Experts of a small language model: a variant of SOAP for the experts.
Below are experts of layer 2 (counted from 0) of a mixture-of-experts language model. Rows are named gate (a neuron's input weights, with its number), up (a neuron's input weights, with its number) and show model dimensions 0-127. Each number is 500 + 50 x the weight over its row's rms, rounded and kept within 0 to 999. Numbers have three digits each.
Before each expert's rows: a language model's description of what the expert responds to. This comes from a sample of Wikipedia text that the model never trained on.

# expert 63
Description: Prepositions like of, in, to, for after nouns, as in No. of seasons, plus capital abbreviations like US, A, O.
gate0:470514466516494570553461435507539477380463460588565473514504527520503490450378581507497555587505491522441543504504506407554500628512454458401585594502569525480464478390482505502489535525450415508535450655507517458473519562443487518458506553529532507478528481485529493539554517512575430437514548530513633566583499523523547514558603455535497483446557475476468531461548495501436498483458
up0:596479513529488590516570476545541489488571498478457437610540509567485473498502488518545558442509512461557542524490445420536501442552430586452459467487462560397460544557575548363599542510476589515474522529504519489531506503560599440521470494434467598539544426507508564535471443525467489520581548503560471554501451488537499478521506437498459564532445559617476574538398554472484424516555
gate1:524482538526524478514443530529507517577428546500470511448503564512644664487461518445546474397463554509511482509599404450528452445516414492463499438453511521541578480490543490444552471368464460489549514527538481586593460535502455518544479408522469532507403485490544615522517414491537464446566489521582520554456593537477528522502493458493535504468483577474475489457505579466519478454576
up1:544514503464547452551446527590508533534397525514475484483522588497578619490451494435493397385482522455523474506539418384529481439504447464428544414511537505473546506444508500420522449391453483480551559529551477553573454500471468491567467430527476536525428471504523578431567395490541509476590490518568461581483554516469496519501485390397584484523461543518511513482518581484519506464528
gate2:467498531423438391493581477463448512474486499467541461535454546542554494420402536386527527475490517582608484574437481583512492512413491502522437591561510494569477513521505491573521489528507515578543444494567502466558529481470490583527460498519515600518508502562477553535589525458591455552487502516481484420493457479538561407439472535449566420526581443569562519586502456443576459570456
up2:525549554439521427529546480455498484545470512520478488496489580589543484467393542418565468484577478541595497554487540541582472487420483463486403570542545489509492554531479548587467529555535481587466494535576474533483514579460476460486469495457521596492384483625459505552485479467520482502451512559466421380490446550461607435447585531531497465591570515537555472532523461457542527546432
gate3:474417479523458559545528567468498550355456591498490474538493512458479594480632536491465475456519514487531425489461400557427466564458531540557413524480458537569463469427469470561464555548488509532486416565579481504548418434440590458535469491506453453522608616517453518460501482529484539454549528593466554412445501442558548429473501463523473495445514459494442464538493489490435498453532
up3:496581587514548424499472402559503447611514437492537453456533536602553491524485478548509518545423462537527503495557535445513575410523450443436482521475562463386571526564587488481528480479500471462574622476478538479507565549539469517423450520520549527564455455477507427501564488478497486478492528447529484560572519606483487558471471526503566505625486581500539571464557527473624554493531
gate4:542453484510565491488490522408501475480505467496488505453465578622442506524521456433511510566485430474454504428530483564508481482559536564538580427548488557472495439489478455418444512499562496461435452428489465502475451447578413554525576432428484499423487550487488537497574491562482522515481549549485454464474470525458416529488514479526494528489424476506379450433556553393703566489441
up4:389426550458490503638505521459547466457460493483525467450555391439460536470485473450516448318524568536489443452426443525513545507497545540474508450464552496514541565536429456435553545508480502474518500517545559511592457543496485409525513557521474550496503593530478544523446466612571467482465580436465494455548519527527489457533396445534492455598553546552578511523463557544448543492502
gate5:495515537451444473571570512500432370463489573515516496523516541532474479512600545571503455479548531577475404529502520473530499501401473551573441582490529509553538494498432435446558512448520539531493533522448484467537588525551520482477543483474482457553545530614520546506482527438553444585567567522510524555531536456464540541428413574448605425554439535349409505494461466495555441480510
up5:495536484547411491542442517525528549526521401463443546515531490447503529615452522478516529500466448610500544518517534552471596497589526473512549428446482437369525532504542520558572510534515522477571531484482449526402507396481527488457444461543510560466488400440426467489535542442525538438426537445481504439555479483554475495502510442625423597484475524501621456523574443486449551556539
gate6:461505615441466493564525536506482526447410599363441487420506450471584602506475495466522539458594494427440444529548501614458501501590503534435506428489434484507563531547513622513563581532445487523472551518537440521640472541421583547483498493543527432457492554567540527551557521507551505550490481435517495495472495488459488471501498433508489469513531535401536458519520488503545511482414
up6:453472626462485493472509550496508498476409590443494488407558439478568559485458512465484498399583491424462483516591489591487543511552505536463433408493429502498560510660503601416512533498409493525467533553489416490665513582391524521487477520534511472530491501540505527547532509512524526482478484399480465526536454535494568502499429401518494468538481514437544489518536489513488532444483
gate7:440495450576571480508533488506452487522550630538440574486528452537539515440469485471433436539455444590406495561552450411460433612432567492442479538459490548576495532479473480498539485514471475513497510491437497453546406456471544524521502470412540543468520496659504538503459534441540504475512369469483511493498549404488437474445556462543434491500577509437404528509428490468477488553416
up7:571489558482500426472494492438563390484499403470495432463489510497481490563459543455498548434564587414511510480414553527513505484583427526521592460560522446426567461562515527455369472523527496463517533625532506495429536554549505485458568455571511477452454498413448560508521447503516436536524660548516493490495451527524441581484446502426534424516513492586553513476533523557567532482494
gate8:493408529429556625526536540488473472518464507490514500589465446504522540543468431536497533506484429590513517342491457551561441452451482429481441497506500439456459505531526500594479430442489523498501405514575488432470533531435550503498596586453542455620530473430496480553540478543488410471600550485559413468445545486546558423522455531512510457537441480543455520444533461556484512588529
up8:515647522567478432539469487487469434453564500557502514461627518600495492468511550502488540516531585435499488603555507484511461550480439558457555556521485524558496514441459464419556508550460516544489522521409501504516450495549500468427443444523428492430472481588459544507497492420545574538393574517429514543491530481365521586530544473437435575557476583503410510524453512479549467506551
gate9:511582468522523518612485485536543502476452369421476521507535507498480524433457499572369512509539499548527448527559448471536533545481571483423502549585437458508510512499468505564449406501564469573560502489584474451494443470555459585493435526505421459534402458506447449455579484448479499452582482447524480440510530421519591416455526450413395494529504487387518465528499493563476500480427
up9:552508464562520547584438450501551461455544394423472495462535517476520539457425512588407520523560535453459454479518503474528574521506517495436443522531506444491462473535486485583403470482497459486560607542567480444535517419551529572495427411494469425488386400417470438412540519483407537473533439476552471490489550421455574473479491529480406538507455489458544450581476470511517473563407
gate10:522492445486548466520437507351586489462549452490463522534481462472507424626475445432383472500491459429496502503550518527494500483587516508458443557463463483467467479508492478482527481545578534438507481564518461513447542372481563426444598470498395399474379559489518517513604486520523490451514520473506459466479558561469431493559414510461411479457365471437537493535512503484463508525494
up10:460485494587492548532487413533484466500408541525433479460447487476440575442500555481469570472421382486538522581473480559503580468509494558528621478431491518428585435481524555467420393504479418422398473473482506441524444585516540568457494482442496629517535506575559487528464484458510471530514513471533498452470542469443530532524461552453509477506514566551501483431531479648500528475570
gate11:520534526471368509460562398455528443485486564549525413511497469494508498485461477496583361407530509573446545467433540417507420534573487463591450569495511496497499483397591471444506433456452555471541558614432449472519472602523483516477507469483510413487439558581444488449434433562597462476565529505482531492465466467462463481477503528466486519523511473505488551544453491535419527410494
up11:424546489551583477461448493549560495505480465414540597455498526508579570414497580467414518658548587464558489485522515570496575593535486480427608467538552459558474532487484489558511528491537464464506470485530546547449541414438460524449536557535545484520447432447488512520575581444496624504480455453490425432489568533530562518543538526516577536459524580497479448473576498484545481510520
gate12:580489587437531514563527475503615381492566543493506492491523464384498583566547417517537603583409512509492482536469549509580440484480498543530519528552526570558541441545489402483453407500450548562479508492470541484495512522502498513570528533457503390605538539481479538473481428467416503462551560460551516445520544561465439505499511603581508462500497500498472447444426415505504504566425
up12:485515462447497479452483465450460476586446471506503467486517629576494475561388570499465460519559416510538559383501521504511533538533502443400496490487378487397401503499523566452509514488537464484474484581480458515550542490536522495481533470470541659469450424497464355540513464445542483469453501515462469482558441497516481466449495428418501592529468439526502492500585504550493400541543
gate13:537503509494438530579469403436510605553475380524455536509423534492575466433494499505543502448476469539440510544479459584486510458523523558552459429534510490499544519521472451583464476507540537574478506402515382414458444516513482478560435461527438477521532540466376512502515513392499538497547497492464587446516432464495527481489524632534373533421507541504485476603573450558509533548461
up13:499467462492562493460526510546485441489516547529508475500540486530519490494522478469459518481431456460499527555432453484537500454470479508458536491469486512509546530461461437401513475534511439549342453496443466618483506542394528592556581465440556455400442493460624502469499415574461485531446528568421481543539608553541490520482398465484525505499489381463494421554461574430427596438492
gate14:497500577443517441542501476502394477437462519521430489435462534457557514509607449492477378480448533509515419422469535532479505403577461459543431448537495481455570422423562373491513570442538538439489531452485560515486529505497516531590448603437445438539493494476513404404575431446489492540553473483477513510491474544540447509389417430510534510541544538448440525442535534511459520530503
up14:587514454452413539564498481518507486481533548502486436462494604335512513527598475522470515512526525469514465423448518435487503439543476480496477456533505451403495506474535424415497540515538552503510507358458559534470569496538495550589447523397401484480520456454533503475481437428433523602546503513590425465481484622555433560441454493472456467554483530501505475439484471553538433534491
gate15:565524559522491520477511520471616545537463537525610568438558442478482545478561489483418570451466598469449509514479489453448445528465516553478536516565554514520505543526533463564587588577505561564505479500404517363490536507449555487493538444513361448549576385514468422556540452500474505521487490538531435481507466470503523462619530556470518427450514555515508441502463550567513516453589
up15:456452464437627492505496504537376503469559463521529560507523471490578437556550404530544504515513526509444485453526486512503481508493569533552554556585462514497582446564433533541500533443489578444408578421467470578485443450547422512443525477499494519574542398503499502488397571431447411463515522448466390449512544453374449537456495473525536530455508486435541548535438491436531519542464
gate16:404577484484350555545511454571486508459586573495529549458501457511495414488494480480554585450427526466509544421548487520536614501477532467574497408506466608545485539465522462506496546400492512512520529498515518505600444491478480527503499505451528481493550459422604529476446485498583535476373461412479471514539546488558465503474400559618514462500496461493477436395511519566483460467477
up16:524548448486435563515509580527519512438516580518500502471416462475495466482496441475551540457458495475438536401609561529468532392479499400513532435454517530551434486510462490551507586420503605551507563427503503492546407513513449597548557466409492511415489466487594484447507548581515503479421496417471447499476553597534492546511478472590498490513486527496407414397509546521578464489458
gate17:538506502498558474517433525430428480575406527488499549425513461580475399427469529521496477524533511559485492532499476547506531497382404423548451581493463489457558448482507464580500449484586414477403447480433409476496506474479385553491481524497519461501444485532528519467558468568471525426506400507443510550505497470493545491450573546478321543450501437431451531441454566532495487552532
up17:502513504564475565540478387540601454437598497595482497519488512442521514565486485487469468480482532557482510513508541434465533512550579539500510479496513512549528505450516513397531583501373537496586598536433539479501396518533593454566501469506499450476519577480432469524551502361564444524481539421515493555406479504436437475486410439507519506590587507476603491533489473456482482422551
gate18:538537442517570592562388455469541501504518438447528523475475502533552479498526579524412565436534428600489474400471608553558509497511449509473525528411511512527481464501343538505494386506521581524458476500576466484445405439507548507541513542467526595489546430501521394531512474456516484426496576525514547461435443556446448517481498440505481534498393504453518458500483477437505405503464
up18:520575550501577554509350423586559472577529466497500497443490481503552536518481587507452574494461487568437480589471529519541567509565469437550530533470453490501470526463404496527520433542504575499438484513562475492465453534523614517509531552489556577459470466555493424487509455413411501374430440511519572462502479562504513476442558585593477584426461500471487498548545436549445493525462
gate19:566485507437477492517428534506533491465484480429537534473515667553524535408487481507461510527481431529478452472417528477462539415577511483450469430534460481527542498543491471514555566480533522662565508453532529551589513492530463539456553582498439483446589594475530473352542485499528509518534468477465580551597489519480417522518585487479531478477531381440431476483519527559541540445482
up19:469494549511489492502589482441517511562546576487443593558515446527474382467627507506545498403443517474498546524464450491472488629489471523496399540491577513528502559421481548477466512541597478523445449497407393500505489527496512420534470405506497547546471461537472488656504503538420457518494541556480489410390550483533553506522406485508483556535460580532590518497491485500477542513497
gate20:492461553666526368540585496571549444465463594466539486464508543486443443462509425622525465575600547543527519513421472519501490476544426473510460565481575527495591479457502582479532423547419521560552446427529471461473516464483531423471483460552473560551500508491541494475491511436486476502539476506618528558526498445429498460489611418484475566490524474466534525554529498462508573514461
up20:462460503463534538517462518477458438467593435524587545530543525518517479526533495428514510468494405413499538458454488390525504489490428460510425451528595484481441451518545478554447655490637533491457427483421526577524528577597445535521540547480531460519448463529594515438520448542545471543506452550401479557479488475562517478491466570546455494468516479580427487520539521470636520449518
gate21:487477506504529584485477514554525513436560504448563433478582511411442539436531507480435481527440547523510397500519481455561595468417506541543546477553481414586519577465503468400458595459486524451518553462414528493541468420529465522479537548504532549585419583471527517404574492540500513596478529466395419545510503467496500549530522522504596584468534479529581486585440521543587525459526
up21:476646511434448532548493590531511450444490592494580478617520548500540459489552493601500465454486534473530529566490538447507500487477515414445528475519554483487485541438543526504517575507518562644504502533410492567549568480472606505452531508524525650572483543477536506502477405505468439606464447461476471502487500482499522523573507452469453587535580489524540498572527422548524461427494
gate22:505452445454468473511480550572476510410589459511439454513465534399459578414565528500470481469423513504503536444451443585480583502549566574481434489394456589578508451459571479494480515422415496483510474492481475513570537509595502452496533401549476452548553493439561487498546598596467497490442523514554461453556609577540526513528527474585560565465528475492443521593462496538525473509447
up22:437544506509502504496457518421476521632526608445520548525506478487524485578531501522506461461511399525567531537552505464537401582462477506430644547483570504417502508526457432571488496521444595481476528532578498443495475509448493559473474522492547574520497525477523574520453386494616497489475430491433527415488461450498404496485443486575434416499450575527600495479514509513448546499589
gate23:377454553495452397553429517530417533444501557554503526475479521502507550500555424419480500502526468456556518547440478554506500486536501505525499568514486529513463443466435382549659476479510520552406481482495488569524504552504517520588510562516480414488503574567590519475489533536559406547490400450507547492557448449561452380514508529492553527529444550506492481385479453469447425545450
up23:603527458493487564519483621490533562490538532540569479531540436511345461451492525517445526521483413541472466462391462516485515578513446560622433463538510560389490580413498555444457555477503469509435462528452462414555448533574479455537496504435509573529557460464510509549508439528445537385505623543515523491468493557531567503514509484506433459481415516483521495534496544575526533482495
gate24:448544493544511533435439517427532537438560596494420434478546511417475488438517482491469392471479507500490446489510339532537462467506453535496451472500482530509508614546486494488443504564480491524517481544505476531510461520384441428480522469514442514407530518423507536437487481582448542457481579493582513433546512562506445490510486372573536407592482515566456475542416545596434560533530
up24:578414501535523555617557475498476467542492414512529514527357578487557506483421571465515535529573441515492522521555512486461476477532549477495554485560536513495509399510406473441510542452515492506453541519508462519458470510531539532592551493514550449517417467584580534532510472412503469589551459526423530522442462431560449552503492544398407560413564496464490530581483546462586521457398
gate25:547533586480503519457560455478475509462475500412507479361464521505551532477582486514632589489499507496555485515554468470531541591478486435569541464454412487524519396558563504541527526449568516507496498532510497490535470395430450571508419457488573467509561420595533570592529394518447498526400471434566514500518589501524559468541559500518454517464475412560455528503497516507561581535488
up25:501500446530467521542474504411562532579531579555479525593533514522490504499377566476374413523469468540457554479496536514474512385483525564359496528561572511468490547478547511518505504505427491501555485468491438467480503537544582482449550491508446524445435540418524412403473547491559457487594490548557465466447454497464402539485456475478506499528528614472536438479568501462482402436581
gate26:381447441505514474494510523474508510398453446522406426500441469485492374462539472392457571498566480486582434419473522576439459560552435534513476413479542547453529525481576505508453550523499524489438556529502474537527554557489509492567490492476433425445487605497622513517468492581541552500516528491538463490464535518557507581641400477454557452483431513487517540536462524429500564494489
up26:498531522574494479507482571564417500553512497494520497443470555493528584501472476572468491544471520581432620565442564463549564544484518414480575536570480448617483420511417440527482538495508533495587517436454461403447467478560499591479529511499532555508558428546380528542511596449521488521495452505453511507555494496451479495463638483437512513446528486538590475415511504542513387468541
gate27:592456527497422495462475539497550527540471439422506540616486559512476494530443517456436481486434440514469480677458468457544495471437537483564561548486498657498457464555495412585454508568512443507526458485494501458551487536543495440526509514504480492424483523413557551493451420485559475515486502554466560472574446542555496485571495531478479486421586396473434483569507417513436559535434
up27:424494440496543504533509543449438460423480502598510520472596517453510533407584568540530483510469495418489571426482491533521516520550467494422499399501567406522539503483468601483527429474428486542451494402497559514450577443546508568498469406503512467538540444572484516531499582554478535482505516457525518561525583416477536552518531533548493504523481627520533549487456494533615362424506
gate28:547539475456491485432460519425599509492448456448498426509584584448484479542486558536485531505539451554516498492416467544512476463484510592425499525439480515465442420536490376535450504524504481471441478558495499486471512510550576517525557488525532506465573542453619446490594460493421508419528410581481434465517394602467413558526500567483484549603441511526440515598542447433574480483495
up28:505446501456431481552493484484521485552451469498541534528531480448426509458418451470492476511411513527544485437454513490491430548501501469528484534482565501543519484555487484432469588514518513426567598527403574499488462602560561455471476486490469512537569545503594429445614535486469430485475492500484452549596466556456401431570371541464646543621507474541564479543493434471504543555507
gate29:421401503470491504472510393525497490552541578536531532470541478457457488511540524501460523453489533455554603529519537561506527572632485502558501600519438508427510488468446519559474448477540447528379438472469516530524491680550579489482539522570589464535481444544485482540520541463534450451485498407534569388477524536496473441460550560475607534530484526500561408512537535552465544502514
up29:598555540518517521471449622502458448494496374441462476582465478570529460530436523498519486548507454568431460396500418447497485415460511456512452441488572446538448470505493507506533470513494584526561542494567441443461515360452477500500499391413449496497487512512547544435457462521511554453581479604501493583529435524500619502505453474457453469542495511484391565505486480445579493480508
gate30:538539413438482452518523407540474525538490545460444580522493469463503416430518500537494496467484469522450562566504511543445566479468423469420521466535444553525537468481513489518578452505487554522386437419420487438471504468453468560500517562582542581467422437508595478456507406489508597510504383603485514451586578511477443536390493567526515492456434547415479463511486534505424490567536
up30:508499530484493498518553521582556502481477490460542482468468526556483518572457479478553444468530552545588425427510438408521463510597544469472541452521512492520531447490558535419546558617568439544545484559543529506571486532505597367510496491474442472533510502438501410637518525611499493513565488423545452508502466502591528377502439470444496562496520387538529533429475503552494520410475
gate31:435555456510432365495509473492608553433457566550489413430532507421521499494522552546465500570559495463522489424504460512504499522528553508529475388483499408470485545507480500540508588452498443600432576379493536477506482459435514412517590524534452438407471498409475465467468525522539495530489515443526545464444530485511473549517522557465444567572533516429505555461440508551554359534542
up31:561520440511523430477532511450493551493570543501500541534624547575451508532568486537516517547463621511468515580440472390544457573414571498408540608515526494517480551525515520490437456618554525482491524599477522425404471462443526461451534480587521520422538455504431529469455503494392438422474438503520496465553511460442539528500461524581463507517538414556472477501497463445542443564457
gate32:492407580548503523538556503484498537522562565445567523519534494531543530439521530555498501523450571459498539515456495504510505451463522470546461472516533472469481457495379509662487453561508481655497539527514455440602508534470472495557489550523673455528561472515493503495458373466509523603526431579462569399425487456541484519471492522467456560454532539511432502543557494442544551536488
up32:485488531403482512462415541545410499451560503502553467543528596486504483472526558432530385474602415472648490503494498470502449545499531581527515516618494478532455479458581531434507519464506466413467476520550544573448542518508501478509498664416523522580407488502491478515415501541401529568464449516563483478583471546501532500548533509509552489547522499544511548504572508607505477455509
gate33:460417451464519605535484498489481510509482497560520496524522477430446583619469480632490460486527521459415479550477527534555492554529469551527501429597444591512478445497524404566551602538548559455520522554496436544587499557540543453483498450463591475463560511512557512487506324527464573477553462540406454469472525496464426485454465526556522546470515460467568495519436493520485411525535
up33:562371557486538560511485556548415517556487500498509490545476505503476514525499512501402509498548541485487453571518570516498588452642452465474484485561491529472474470400474485596587584485639588481517564424451563489605479536557543488543482458474434485436503562500568465479511444513452474550531507557418571537411436458475472536449608520459540554551534444449536525485523545500511498554505
gate34:506398488533514427564452576563499437463463460495487492449478461578508525528520457538439565451470493509437425549538555576476579509446475581582467507454501510535498533471493527473552535572571411524430532417529533550500456515544603496477467418429441481541495553508418471558532490494449562531452570391413527533540561586461577461425553528545439454448475496346440501509494505529482504459475
up34:466525521436511473466563512542480499497493501493457441545459526498419534548473523480481482563437507535471451472506399540494534410463431428606512403485448489616517559505553470638439504459467481482497634599590559550546503489503519447453543575525512544495521527460589523507571456540432582575475511479443540491388458588541478450524476485503607503550557475555550463575533450495517533499516
gate35:597567383487510379533511474443489517501556470467504518544475493580436386462497478553473438551503397512547511470498423581563498499467452570550445530440465510508486479479463561539571543466541535448427452427458594376448459402456528465491553523443510465443479553484487438528554517439548555445506521499620546492569525485512368501528500502496440511479456443506541555545504525487469498522423
up35:543576518508599474482652471483515540525576510493547506456471463501544411491446460482480454587486479476570481519551438574511523521512500518524500439485534470511526477421494462456508520451471470446494477508499546459478514397441483432579526467440524422569409540473478479547556292541593519474496531405503470542535533497571388529577519461533479497457484436455523478609439521492486568485524
gate36:540505566530592602475445434488534456529535564469464464504415393518513535454501501488533563513477491475511494476549430632541480529604491383476471466531488533538489522525536527544399491563484493505449454557448460458467510479515484503483591437467476629386524477516496460449491468427581427500496451476467504434426529505487589538576562472480496461478567536506479458528558510561347553538494
up36:491528416492528363576527555567486516532551443525513575456512587502542529522521476477535439548441564506487531501448525406463532494463527575540589575469496549470500439441592453494569471394508516488576527453513552580502508511519451554518432483490525434643483474478518526560523535510477588472498541565499418488528554519595458480437400492473559561493509501521503539479471483391633501448516
gate37:469518471560435475528407506606494569462508527416427561457550483433543461431544495485458499453525487477449412427545453455468531525440473480572410461491520557487540555435457452523455507533417437476547477503449476574491450497463447492490384522576519517478434520470477586507493529544490520471469490517586564438583492566598479521488502454578483450409492608390532413506426466540504480583542
up37:491436526434559560490503492416548402522488476600528465482430528525432562577504470527540476559517584565550604550437546529546504479542562505468582577502513420500482456522502551494548483459545573545462520463531488418499530519588537469460572457412520467495573485517494447532495493446535466535502537501480448607428495421443540547515468552461495569518488390605516597447572561415530484441444
gate38:494530546445480524634501441516454472439579605541422505478492529449507512436506477519544526512461507434411467431548448402484568450506489434507421574560551421578446570414483479461442434523489449545529481524501462594498526495561376453542469492472512502496554433514514498518499525502501519618449531555499442532445519461563485564441503397559564532505444548410462467564471497551418452527489
up38:470504555475545539629458493528468480441523525546437536526489500430451539502494450500535472484511499489433455488554439387459508396455472458558422544524544413516517603512506553443448435413426512500533521579496476534495489441541385429566436498533525446538550406477568434513514540501437526574498495532511459564472561482595430530478492422521574488536472468491549470523552513623376526536510
gate39:500562557507536472557555481573541500508407543428464654393492473545484476624441476452388518526513557509521520517505512534527441557507494438466399539489557505464590538572538587529532521427493580509537535574517464578471524534506533478487467582551513508531498500525558507490517433489463535435586615446488513516495518490465521440418417577492480502537501513523626505430471542403486465492505
up39:489465532494537500448374489422484494519478442589410404515558546446473535497585514578516567543486451421511480505442415451547564491442486546510432548442460514539526566430510440513471571508517457389500490528501463497557461487515575444438612395485491545447408579474543571546489458488493443447503414474392497453469504476557511492483569530581497538530503429429489530527553478556532507418495
gate40:533449487449524469590522543534500489473552439506497538405447516525499490395435439492559399444599576513482506512522491603497544517498450577487626479437475467521513478474484448521519592498549463492464523494489540517488478544588503539487523443471466546487632491494438563555508408488481441537576478479412481512504466526439545496436414506461515478388531409531431578540598610455529476537488
up40:524469483475516494523509564511504493519505499497501538456519548596542476381404510538568502479616579483548468543561549523430495500477528521441552504462525506531578450499454479463490493508524512536491511497548564505481502524525385590419483391474524527545614463545422553511483443412466422452564512454497447477561479501405515523431494411504502533435498398583422560582561572478626542522479
gate41:557460545406520471506503524539554438427501615556455541571592491370508380583506620473584537488556467456514413504561516532455481564484495525512487517550468490493443498477531516415545547554473592502438491511573456467469482501485497515492572537447470359460440578507532585487578555470497520535449528485527470513538558495484572455457512528443504486516427497486462601490501476449560549503590
up41:470562495481410511526504486424501504531537466443626317572431539535523552435532480498496483555565560506521514493448469548497518548637496537576476460480508520480482517491480514553462513503479491519532451442421568525490561515473447469522555469465473586541562472431596459527455504503426460531524575515522521451489357566500452480540472564500492506527472551490474542564563495554492420488345
gate42:523448451450550487589431533508474476538495498490449464477512513453551572444460493475434478563577421541413463471521495442435582503462509465549530465555523453592514533490481649503491482551528486599473566500582407515489431474493443469535461448464475461508537463453525540457534509596494512524548520591470475427525527570480544337483467528490510505462521485538611411594518525435493469610509
up42:494574483483467444656591403523388507520477458451487620513497483485549487469529527425542473497495498496579461478547601446488511555442457536457467512523551477529571568459477477532574524550522558521499534525497516486467502417459444519493518516587519541526571528592572479549462504515517508553455476557489502532545583432506503466509325528515471524473530599451492514420532581401524435458532
gate43:491500448522526575412467493475483515460460490492432513437484581447565456565518511445567542574469509434487459493620546526500525503563432450529511441475419434528498423526472356507437499545526505515508512465510531554491468499545501546333484355452523563357519509471539550386502441493516494496503529429435529548544508509488503531392444546455560528488474493489444513550472491456566482501536
up43:519485539428476433573527456511520439527500498510583457487508451551453545406459519536468459447545483581585503499386433485502508481441580516451446544463574514521482609464489616465578459473514480492466463522518437436484527480439472419648548571517484484585465549555458435573533531534475489527524522538585488502450510523482550453621570437523402468568503468487578494460568506552434504516489
gate44:428490569456488485565449434579495430533500471573512434525499530521519467590484510546532474412508547535468567472490505471448587541573472529536488423504382600513515460584531525469577456482489440514548558467604468545561474564548526480523470529447383479553512465377442498544484508482473575447535500467391549575493471520572523472414513451494515543510506514506590629525462521561499464565523
up44:575516426533475524444489508437530533503470508364495587464519446478500549476547435377564566547501539427516434525527447456552469463455511510515458523505515546558483487380507358475418589500463504552434380527427559568462504484498479537496607497560552561455504469545516513436532511564483540486446520536512437477529511518428451465540423570490466400430460481499438466429534516448517527468535
gate45:464491512432491461521578493541489475593568456520500444501527495559556551525474531485522451431434584519417535587528538477461570554475503489464531504504486563606500466512581440493560480524479453555509502567593462472566535527539548472616383457469526576468496421448473533525435466514483613456475406590471458518476495530523529436380471471629558470459507460551516461524486489456482519598442
up45:487541547504462511517537554558456503553544610547534489547490477567434464477505505536478476521511576520507418468586421432534505444400609548471510581445486507546489543570462542541459485545598570517580499570568484416457389472434498474487403531500521506534565490497551529488436437511540502542519510572468516503579571553509628533552547434438470478611485495447479517543492545554436543466573
gate46:458495488534547422497501491456552736523473633498502476372503451489508491550506578490497446468589539507532478522480536540483448585418479550508466530504485540419459454490597438520497537516500494444537499496421432418511481516489471452433483476488540479478473428505533553461536514543454529520468503471462465479529476471356418534433417539560461512474419513487559530473536418522511448457527
up46:481500511475452602471472551542513408483491384512552481572508579651556471512493449540469570566394440486486562470410555502527513432580519574482519495505548479501512601499335512489497444437488561495484442474521491549506551525491486511473497548452504526615573522485482527470543473460568465405498521544533525570473451507518562481498569497485518407474443419513491437539518488478568482477400
gate47:463503446456455520522450552476557591421479514445454557476487470470437517516492490415454479543509524466554481557492562460527623533482452458470552426506473523554441540525497546478480512532622424388429395507493566488446535535459525472416509546515531526499505501494493490540584408485470547527524403391458465437563509534524459512611460514475600492448511427512450552423504601505480408563542
up47:396556536539426474505451468465541528537467559528466543529404404547469520495562532491503504450490528489524513544546513479467563486439499465468505528429476508514494524525617542524502516563537481401549435541550411520539586487453537426407577538537541412503555481516531520505512431558513553543469395468474560553480523550573479557593450475521500434457570428468489542332496517536385556505502